config = dict(
    n_layer=9,
    d_model=192,
    n_experts=32,
    experts_per_token=1,
    d_expert=432,
    d_shared_expert=0,
    activation='squared_relu',
    moe_layers=[0, 1, 2, 3, 4, 5, 6, 7, 8],
    router_score='softmax',
    normalize_top_k=False,
    routed_scale=1.0,
    balance_loss=0.00295,
    balance_bias=False,
    init_std_router=0.0217,
    lr_router=0.00335,
    vocab_size=3350,
    norm='rmsnorm',
    norm_eps=1e-05,
    tie_embeddings='early',
    optimizer='muon_variant',
    lr=0.0021,
    beta1=0.95,
    batch_tokens=131072,
    seq_len=512,
    train_tokens=561800000,
    steps=4287,
    dataset='wikipedia_en',
)
Below are experts of layer 3 (counted from 0) of a mixture-of-experts language model. Rows are named router (the router's row for the expert), up (a neuron's input weights, with its number), down (a neuron's output weights, with its number) and show model dimensions 48-95. Each number is 128 + 24 x the weight over its row's rms, rounded and kept within 0 to 255. Numbers have three digits each.
Before each expert's rows: a language model's description of what the expert responds to; "gets" lists some tokens that make up at least twice as much of what it gets as of all text. This comes from a sample of Wikipedia text that the model never trained on. Tokens count by the router's weight.

# expert 31
It responds to: Line breaks. Line breaks ending rows of tables, list items with dashes, and infobox entries, just before the next | or - starts.
gets: "\n", "|", "|---|---|---|---", " ="
router:160156098145156132127096117126114175119115106149141110178123148123083084153134089123154094133136096135150104163120134113080103137092162116166159
up2:142139117143144122113099122145126104124112140096107152151120135154134147119157076092136096137128111108109162159192170096179114119148135180083122
down2:135111085107152162146143124101129147093122069138102128125124138147140110165154147147141096130159119113106131109134089114119134117124138114157106

# expert 6
It responds to: Surname and place endings. Final pieces of English surnames and place names, such as Hamil-ton, Liverp-ool, Alb-any, -son, -ford, -ham, often in tables or lists.
gets: "son", "ton", "an", "ley", "ey", "man"
router:165106157149102166114128154099137124156153145102123128157148081150151127107106104143180114167133164106143126164144136116166126166160059148164115
up17:141095133143105145126151114141127135124079120106101087106133075128097119138140167138117169145098139133117139172130119095139113160161101122153078
down17:142095147090117120126086116095152147134165127167130169120138143119094108136153122129111093112132122135083149132123103153086115111133114154092136

# expert 1
It responds to: Word-ending subword pieces. Closing pieces of words split into subwords, mostly -ing, -et, -ent, -est, -ast, -ot, as in racetrack, rental, coast, peasantry.
gets: "ing", "t", "et", "os", "ent", "est"
router:119106129162092150172107116120148150125162136083068149136126174117139101153085142110158141120149155197136128106164158151132138145140101097083097
up0:118139142116149135103136133114119141126142142156194135161090128104174123114093099128159102156083121138093159128102132159137113157106094120135114
down0:111129106105167134107163150135062146122193102183140116146149133097138089153122128157114178081145174124120117142111139139104083158144115093088127

# expert 3
It responds to: Articles after prepositions. Articles and prepositions right after a verb or preposition in running prose, such as reassigned to, known as the, moving up to.
gets: " the", " a", " to", " d", ",", " for"
router:161116143120153121146093152140107125118157148107134125158166130145162109129094159127119154147118153148120131152140141140111085164160135167152119
up0:101139162102089159155159098138167108128123114151147141121116116122082142141134106106120144143086107094152135129143126137126138137111114056112153
down0:161179142137074084106096142148139096134113134132104129181113110169151157120164121147142130167130151116153144131132110088132126154122155139140134

# expert 12
It responds to: Field separators, infobox labels. Table pipes and colons after field labels in infoboxes and lists, such as Champion:, B-side:, Total, Coordinates, Born, Location.
gets: " |", ":", ";", " •", " Total", " Born"
router:150112107173153172163100118135093096083152151120081083150151079144166174138088158157103162144117111161134108158149137114102118089160104112121170
up17:130160168143095112120177125106159095140137145178150151133134086119137128134147112143098121120101111109122156126124135055127187129112093136113130
down17:138098139149109110130179124170139150108151078135168124134144121145088143156122136123119124119166129134115096128156183138082115123122094125103109

# expert 7
It responds to: Hyphens and list dashes. Hyphens inside compounds like in-chief and in-command, line-initial dashes in infobox lists, "In" openings, and bytes of non-Latin scripts.
gets: "-", " In", "In", " E", " (", "2"
router:160126148120149124152091155143104121112155141107131119156164129153160111121097162130125159150123152144120131155144141140112085162157137166151115
up0:108108121095139122162098135128147133172111133119129152114124108108131136119145115112139140111122123135117117078135116097135096115127095118137109
down0:077089115161109129106134184091123166152085138083144105125148132154107117139093171121128116098122078154137109159153108138131174147144125136115139

# expert 22
It responds to: Measurements and coordinates. Digits and symbols within measurements, coordinates and table cells, like the × in 133.4×66.4, degree-minute-second digits, dollar signs.
gets: ")", "1", " ", "–", ",", "er"
router:158128145111150131153091153145105127115156149104124130151165127153160112131094160126124160153122153135122134153139153136107082163161136169152117
up17:119156055142094121135136154131176157119132163192091136097157135130082150128168141133124090098141098136134118085142102128152121103124155120116093
down17:127170144064108115127128139148119126103130126092139136135156144131140136100123167116114112110165097117152133123154134150126126090113138113175132

# expert 19
It responds to: Vowel endings in names. Vowel-ending pieces inside foreign names and words, such as -a, -ra, -ita, -io, -as, as in Narita, Mario, Marco.
gets: "a", "ra", "i", "as", "ie", "o"
router:150170170094154143131134128123098153124158161150110166118137136119125107098105156140163168159155129145119157124105119141145091133108164154167099
up0:122099110158100130092087113124145121112108134137132121072126142152122162121112147179046110086125106090158104147151125175161103107125115171110128
down0:133126139055136154140137113122133163148107130137133192138151095156093135120103111125119127147135124122099123107126139097153117104171095130139127

# expert 9
It responds to: Plural suffixes. Plural endings on nouns and names, such as -s, -es, -ies, -ers, in Flyers, Counties, pregnancies, stacks.
gets: "s", "es", "ers", "ies", "ions", "ts"
router:129123112060134112148099142112125149122117133101138124145141147129130133106123149139129156156178169088088167155119180140084109120143159143113156
up17:105117062214117099102091129117118116128140149157137107155148126119080146101174128070153155111082119073125152148102104122118105128150140123117128
down17:105108123126145091096125127128093127109134132107145155134140150111115129138090102123067158133124096119145130103110128130101089102176140101155096

# expert 13
It responds to: Section headings and openers. Opening == of section headings after a blank line, like "See also", plus paragraph-initial The and assorted word pieces in tables.
gets: "==", ")", " the", "The", " The", "==="
router:158124142110151126153088153131113124115158159103133122155166130146161109128096160126120161149120153145116137157140145132108086160164136167151120
up0:128152121152111110056162170127136116129088110126136142140126109099126116133146122106167117147115125127132110161140079122135135163149176177096125
down0:135137105118144099143155124136127129108122101107123124107124114104148138136085139100164141089162113090117133078153132125131112159110117115112141

# expert 28
It responds to: Digits in numbers. Single digits inside years, vote totals, scores, model numbers and chess moves, such as 1917, 498,474, Rd8.
gets: "9", "0", "8", "1", "2", "7"
router:146152153107127108159104108153147163125133117142103120161101086133156142142108142158140141138130117130132180166115169142117154148166073145086113
up2:108111156136179129157174121150111141121120119155142146117120142109143092088142062148110086149089157120181109168127099129106093120148131086114126
down2:115160134120092161131090153111096121121148118131140143165181140132159140114155105160131136106065104091101195091127082141106134142142117164151108

# expert 20
It responds to: Month names in dates. Month names inside dates in prose and tables, e.g. "16 June 2004", "January 3, 1973", plus endings like -ia, -land.
gets: "ia", " October", " July", " August", " June", " January"
router:133100125132123107134123113130100107128183153078137172147133137146165110103073148143136157102140139137104106137141127144095109131128179125109147
up2:105096140145095102116162125063107172138140103136157157115089157123112112165114151116109109119123129110141162106131102124141095059105098121120167
down2:129157116127148131125169152127143123137150119162110138132145152156116116117113121147117148099144132102140082110125124110146095089126121134144150

# expert 26
It responds to: Function words in clauses. Clause-linking function words and auxiliaries such as was, is, who, that, while, they, often after a comma or subject.
gets: " was", " is", " and", " as", " that", " were"
router:108146118122157140149130162174114144125123141092099172166147113119130126101088150129095132137123143148107161146127145125083105124123103158150090
up17:166154167144143132116102130120149133180132173088126154159168104115095156135108130152096128152106115167132164067127136160110167114114128144136125
down17:151087112157145096133108154092087078072081119126147126145138083142141140141124118121121128107174126131113158145130131106087120121129121118092105

# expert 21
It responds to: Word-initial fragments. Opening pieces of words after the or of, such as res-olution, c-ards, comp, opp, un-its, and New before York.
gets: " c", " U", " W", " New", " The", " the"
router:159126143116148122154092151138108123120155154108130125158167130153159111125098160126125156147118150145116135154138145139114085158164133167152121
up0:124114062150144148136141137100116101165101144158132142095123156113126097154135119118126124139124116125123138159131109127151118082108123130138099
down0:102112096132153131195129112159152093166118115135136104143128124167111129127146147147119112099100154078092169137160154146118083101129145125106080

# expert 24
It responds to: Sentence-final periods, digits. Periods closing sentences or initials, closing quotes, and digits inside numbers in tables, such as artist., A., 195-3.
gets: ".", "\"", "5", "7", "6", "4"
router:112100170092129143151098086142144120081168123126126113134129125115147118126118134090115127138145128099114153131129165136119119154118123144157087
up2:171101112123130074153095099131174153146150144096119136138099109113121116144143137123136141136130136167143167104133119174155101098149184140097130
down2:107129133121095168142133154147124107089124127176146130122173149137126164145125115112167138111144118101103107167112146111117124123158130083138134

# expert 25
It responds to: Heading closers and fragments. Closing == or === after section heading titles, pipes in tables, and first letters or pieces of split words like burglarized, males.
gets: " b", ",", "==", " ==", "%", " p"
router:155128146117149122155090154141109122111160152099133121153171128149155104128100164129121157154122153139116133158138144140111086154154146167153117
up0:110143125153115146098116118117148095125142152110129122081122103120113113098114136169180112183114136163094146124138148158151154137101140106103105
down0:124168165111181129122124105151156112097147126078161124169098131141136142154141100143114144144156131153122157157108102127156150116140113144107104

# expert 8
It responds to: Short mid-word pieces. Short word-internal fragments such as b, it, at, f, p, often right after b or h, e.g. bit, Thoroughbred, doubles, Campbell.
gets: "b", "it", "at", "f", "h", "p"
router:124105142120124101111101135105095183163132111101106138150112133142126085094159169117071148141088142165153159094157097155078112150157129152115099
up0:150175116133116130113118138166132119115116146071147133132116121138164120151079107145097112090076113140150128093131117139136139123146107133148072
down0:175126146118136122095120115156123119105132112077124140121145105113148168130116153171106130139140170114090092149137078127135107170155140156129123

# expert 11
It responds to: Capital letter initials. Single capital letters beginning names or acronyms, often after a space, hyphen or parenthesis, e.g. al-Rai, MGM, Hull KR, Brewerton.
gets: " B", " C", " S", " M", " R", " H"
router:134160174121129081127094085108094118099130135161113152136151102135149103168137105149153120152098121090168136155074159173153126156081129146139122
up0:166090135086140100137137134093113142084113128132141113125120102156129108173129160115094122136107133144086140167069118140080167119128115131117091
down0:098143157157162152127090147153123132141163144119123155175105141160118153091138122134125191138157087116168121056125146113143116134120098117148113

# expert 17
It responds to: Consonant-cluster word starts. Opening consonant clusters like ch, pl, St, Th, Sp, bl, with the next piece inside the word, e.g. Thirty, ignore, belly.
gets: " l", " Ch", "ir", "ch", " St", " ch"
router:183118164162120162122104189084128091143173143100133132130158132129153138109114127098112098118129142153156145092074115110127134136059174132144125
up0:137169153142138071077155099067110118117141140147111117119137156124175147150124165175132149098110121097115182086133092121115156146116113143105164
down0:125154126100148158117125079121141118145146116120154104096161118086120137086130103122096142130135118134104101140104084111106139127130159110138157

# expert 14
It responds to: W and qu pieces. Word pieces w, qu, em, erv and openers like prov, eff, app inside words, e.g. headquarters, sternwheeler, worried, conquerors.
gets: "w", " w", "em", "qu", " W", " qu"
router:140101145102132132127139160142106113136133132138122116142167129156092195123116146109134144129099137137107151112102096119123125143111123173138115
up2:168152155162121175115168164153125103105122164135122135116095113106128117129119131088170128137141116098109097129130092099149130046121096171120180
down2:133130137161161130101116135116100146150120141180136142142080097137108140112170146134109148169088113099101106127137112127138143107093147132173113

# expert 29
It responds to: Digits and score dashes. Single digits, minus signs and en dashes inside numbers in scores, tables and results, e.g. 2–1, 0%, W 27–9.
gets: "1", "0", "–", "2", "3", "4"
router:113137164096156119116094143157108169117144102167137118153117117159142090113100148132149150121130124165130171140113131152134114174148083123104107
up2:087111118141154142115127109134142080103084108156112114145138123119161074101143151153146145088124177163103114116130126119123118139163091108101108
down2:125125180122116119114154143174186074113123119098108129128117150121131170138121132128103114118166131105151108133098131128090137136111141136145126

# expert 10
It responds to: Past tense endings. Past-tense and participle endings, chiefly -ed, -ated, -ured, -ized, on verbs like agreed, dropped, attempted, plus "used" and "made".
gets: "ed", "re", "ated", "l", "un", "ted"
router:092169164123151137179124143121113147129124147104139144132111130103147122120102165153118140122164169074158088092150137168150107130129148145127129
up2:114082118150149128116153087150225142090136087120082107158140064131134103085143168177162132166129098119109133110139104139099124115165081103099158
down2:137152151112145126154132100129162117130177165158156108150154101146098157137140094113093112091098158124117163129120150070144116095146093100127147

# expert 18
It responds to: Pronouns, mid-word pieces. Possessive and object pronouns like his, her, him, their, plus mid-word fragments such as her-itage, syll-able, Typ-ical.
gets: " his", "1", " her", " an", " a", "ic"
router:158123144109147120152091156140110121115154153108139124158166133149153112117102163124126160149115157148122140150142150144107083158161131163157123
up0:150141121154165110096151140077149161140146131099155133101103187102108162171122109120125074172112130102107096132132102127165140128135111092116149
down0:107144159133140171082113139142087197102100145183097116137173119115139111134171115158119153166095142143116208133114121153127142103121157142117126

# expert 27
It responds to: Symbols, apostrophes, number starts. Odd symbols, slashes, apostrophes and opening parentheses, plus first digits or letters after a space, such as Money20/20, E!'s, 13 cars.
gets: "2", " (", "'", "-", "1", " I"
router:162125146114152121153093150139112129122156147106133116154168125155157109119098160118122158155118153141119138158135141146115082157161135166151119
up17:170154144153076139081181125116155124144123136126132109135177136121110133121166138100102128084122108157123132131105095137117182115158188113099156
down17:126132123118125130091119074147143103112112184139109137100114083092154101161120145095105164122112129107116081134148109103120135155144136157086113

# expert 4
It responds to: Mixed mid-word fragments. Assorted word pieces and short words, often adverb -ly, -ical, -o endings, opening quotes, and bytes of Thai or Cyrillic text.
gets: " \"", " the", "ly", "y", "am", "u"
router:161130146109152130153092153132104124120160157105137127158170129152157107121097161133122158150125148148121131153139145143114088160161131165154113
up0:124093106100101116097152166145107150132111129114124136087130135142127113140148103137103158160116103123160076140122106120083128097161137149132112
down0:097125117086150144122092143092132153134134140163155121152128128120137131140178096143139110160114094117130116132106110154137112113156115097164155